Below are experts of layer 6 (counted from 0) of a mixture-of-experts language model. Rows are named router (the router's row for the expert) and show model dimensions 256-319. Each number is 128 + 32 x the weight over its row's rms, rounded and kept within 0 to 255. Numbers have three digits each.
Before each expert's rows: "comes before" lists some tokens at least twice as common just after its tokens as in all text. This comes from a sample of Wikipedia text that the model never trained on. Tokens count by the router's weight.

# expert 25
comes before: " |", ";", ")", "8", "N", "/"
router:139197129070128120132099099129147144095119147064201078145131125068144129168117076129107149122091147099115088153157132141105077137100144117137067092132061138073153161161121157150130119112099108

# expert 12
comes before: " |", ")", ";", " century", " m", "′"
router:146186143067112095147107103170168144040103103105182113131142145082135155138148062130134117129067173075098112140172125148100054116109141101130076108139095122051124175193118159137113150090079095

# expert 3
comes before: " the", " he", " it", " that", " a", " they"
router:130147140088123109174105119138161146103113136107164094104107134081166113117160060138113147113088125096119132144178129130102110138109153111163064144164073105052126167190147130128135140094135111

# expert 31
comes before: " the", " a", " be", " by", " his", " her"
router:141215090153134115130130090134159092135156094139139098146123169114161138138187083118128104161130133132129076125120137165135069121162151141142110129200166128060105143160106112226149165147097113

# expert 9
comes before: " |", "|", ":", " The", "N", " 5"
router:146165162094105136150122090150156136097077097116183094115114152079138107136135080119129120133074164080136109149157124138081071122108167084138067125138062102071095198192116130126135148093079117

# expert 0
comes before: ",", ".", " (", " were", " are", "'"
router:139193157095112104169123126113124141089092124075193092121120154067148108168158080147118143133080135087103116173132134135095053154104144091153051081137069117085119166191115152117121140112083098

# expert 8
comes before: " the", " a", " his", " New", " which", " United"
router:078137148108136072154150070130156119133108072164136103130165181143195121106132113150086114139133160112196107098178149142113117132121153123155137129139075122147139155124132141113130150107125131

# expert 10
comes before: ",", ".", " of", " States", " and", " ("
router:114144127112171148174082166183100091133126090126157135134138137131217089121144110152091134131048120060129105133186167193117141138121137131166111163118102100060115164139124140133173106104132105

# expert 1
comes before: "\n", "-", "|", "==", "The", "==="
router:104178122067129123165052114181159143101099104115175133151124126052126100179118069147143155086130116135112102164151147102089105162102141092162106131131103102065114160142133142135116130107133109

# expert 16
comes before: " ", "\n", " 0", " 1", " 2", " —"
router:163177093093162101099206181148121156127082153114148137073134152055106121183110078077146114128097141129163085090163175084090140147066102152150070138112055145088085145128135128145163095088114174

# expert 20
comes before: " |", "\n", " was", " is", " and", " —"
router:148172154097116071169157136134131128083106127083195135114152130084149105137141049152153104147089124119081125149167109140133086098098140105148057157110123134094134140204136167128157142066093102

# expert 28
comes before: " |", ";", ":", ")", "–19", "th"
router:163187156066136102184121122117140146061125105079214089111135121058134121151133071130132124119116142098119097139175127126090098158104153095141058097150084136062106147190129155107156151085077087

# expert 17
comes before: " |", "s", "·", " -", "whose", " "
router:152182142059116099200112134123152156076100119128187111131136137074149116171144075146148105106115169117135112113166125132066076153099142118164079123141091102059128150180117180132154162139100123

# expert 22
comes before: "\n", " The", " He", " In", " It", " This"
router:157168150086131098152119129154131137100085148101192079125107123071141135124146086129130121136089158110153118139149174146082108119103156117126079070130100124089110168152141135140147108102079062

# expert 23
comes before: ".", " in", ",", " to", " by", " of"
router:140153142077144126143120068173127128076050111113180121137174137103155094132120122170109146149102158143103139140138119079173080140102117097163079178134085059166107109137152122085126118138136152